{
  "n_layer": 13,
  "d_model": 128,
  "n_experts": 24,
  "experts_per_token": 2,
  "d_expert": 32,
  "d_shared_expert": 64,
  "activation": "geglu",
  "moe_layers": [4, 5, 6, 7, 8, 9, 10, 11, 12],
  "router_score": "softmax",
  "normalize_top_k": true,
  "routed_scale": 1.0,
  "balance_loss": 0.0115,
  "balance_bias": false,
  "init_std_router": 0.0156,
  "lr_router": 0.00357,
  "n_head": 2,
  "n_kv_head": 2,
  "head_dim": 64,
  "vocab_size": 1024,
  "norm": "rmsnorm",
  "norm_place": "peri",
  "norm_eps": 1e-05,
  "positions": "rope",
  "rope_base": 10000.0,
  "rope_fraction": 1.0,
  "qk_norm": false,
  "attn_scale": 0.125,
  "tie_embeddings": true,
  "parallel_block": false,
  "extras": ["capped logits"],
  "init": "trunc",
  "init_std_qkv": 0.0562,
  "init_std_o": 0.0698,
  "init_std_up": 0.0805,
  "init_std_down": 0.0805,
  "optimizer": "adam_hyperball",
  "lr": 0.00506,
  "beta1": 0.9,
  "weight_decay": 0.0,
  "lr_head": 0.0237,
  "grad_clip": 1.0,
  "warmup_steps": 368,
  "schedule": "wsd",
  "decay_fraction": 1.0,
  "decay_shape": "linear",
  "final_lr_fraction": 0.05,
  "batch_tokens": 131072,
  "seq_len": 1024,
  "doc_mask": false,
  "train_tokens": 543700000,
  "steps": 4149,
  "dataset": "wikipedia_en"
}
Below are experts of layer 4 (counted from 0) of a mixture-of-experts language model. Rows are named gate (a neuron's input weights, with its number), up (a neuron's input weights, with its number) and show model dimensions 64-127. Each number is 128 + 24 x the weight over its row's rms, rounded and kept within 0 to 255. Numbers have three digits each.
Before each expert's rows: "gets" lists some tokens that make up at least twice as much of what it gets as of all text; "comes after" lists some tokens at least twice as common just before its tokens as in all text. This comes from a sample of Wikipedia text that the model never trained on. Tokens count by the router's weight.

# expert 18
gets: " s", " p", " l", " |", " t", " b"
comes after: "-", " ", " the", " a", "|", "=="
gate9:115148137148102078161120143135119148131143160148135135102132106166121123097156127118075106127110076116133103157115072154081103131124103149097148135098140098100106141120138145121110118153160186
up9:151074077153136129134091087097147138135129092080152113110141095103101134117139110141077121145106151121109121149125158131116127136121139125114138122157134115104163140146124138138106142137113154

# expert 14
gets: "1", "0", "9", "2", "8", "3"
comes after: " ", "1", "2", "9", "0", "–"
gate9:128141107116189120141138127114131143173162134136152154167160148086142120112099136103128158129123158111138096085126140139133084138119158140139136124097119177127172113121131111109105094149145153
up9:133148132131146122165143131158136130157138100109120155163162127139105110145142119094130109118136155111101155148125111118094161207120178171158118095109130111130156117138126121133124120134120139

# expert 16
gets: " S", " M", " B", " D", " H", " R"
comes after: " |", ",", " of", " the", ".", ":"
gate13:136087124131133189178136129130131133129110161128123141134097168112127137156108132139115090147144135117113096134133158129131149134145102143117125117162124160169122121132083153130160130117098148
up13:111140128151146112112123153105129142095154135117099156155096121156105157087135148157113165130103122129150153134127043134122125096144129094135088123105131169098093105159138118101149100139106167

# expert 20
gets: "-", "\n", "om", "am", "er", ")\n"
comes after: "\n", ")\n", " w", ".\n", " n", " s"
gate1:083097126107133109138121166134159126140124145133120125121161136118115134119130103145120122105106120106146127165099128098083139100158158098171092142144128125102108137114150120096106153112069108
up1:106150156151118112091107107111143146070142127141130114115143103064138177118132116113108120148159093145160083121130096120139138109127125123139176135089144128105127142121133123129108144159137130

# expert 12
gets: " |", ";", " –", " —", "u", " -"
comes after: " N", " J", " K", " R", " G", " A"
gate13:119139145121099152165165176127132111121094135128071108187143136105146093082104128120133138128127144084143145141140117107134102125111110088130107146140094106124085136145145148184130154127103130
up13:123114141136065093122112156074092158150135106140129099149205125104136095164123147106146122119135085117150120117096117092170103118103136156187141167149129128154138071136130112100117148119114104

# expert 23
gets: "0", "5", "3", "6", "7", "4"
comes after: ".", "0", "1", "2", "7", "6"
gate9:111137161083174147118122135095094159128145118133149121101127092148154133138136107068122104103107093063118119177112131106166155146145145100095129120122145126137092118193178140121125121162132105
up9:163113130151092131080147073072100134115101120187090103099108134126121098091181115151121134121110156126149140128123107109142149101129130127115141096111155125092094134139119113125117084138113128

# expert 17
gets: " ", " |", ".", ";", "°", ":"
comes after: " |", "|", "0", "3", "4", "5"
gate14:156116131111162163138101112139103147137106123130108087102116124132137180083100096090146107130128128124165149139094116146093126107165114120175150093119153103137103141108132139107123136180143118
up14:158114166137148141118100138133150168115110120095196091120138146114116138117101104106103143084123133120138154129096104080139129126124161141127112136108116093106106128153106115132151110171161110

# expert 2
gets: " of", " and", " to", " for", "ed", " by"
comes after: "ed", ",", "s", "ing", "ation", "ated"
gate9:171142134135092090155144163088141127141081114094102102216139116143108137114116120163161082116141122104183099114149106171108112131096124187128126130160099098128127120090120150119174129132132137
up9:100136077130145118120096129136126134124095153131123059090118135103127150152160106119096146094178116153130155122147102123105152139107094082181131106153137125149139093133110132127073158132156118

# expert 1
gets: "2", "er", ")", "\"", "3", "land"
comes after: " ", "–", "it", "c", "oot", "st"
gate9:141173148157121127107129121148092118111100120102106082149112146141104090129129121123121115134089071153096114121126162147112118131148133101144118174127166199142118164157103145137146138183149156
up9:119118149122103173117131154165138113154141166096155112138120123143135139131153125060126124110123151091111172140134115098163115123116135100159091120130115076124100113126092118128106128097159116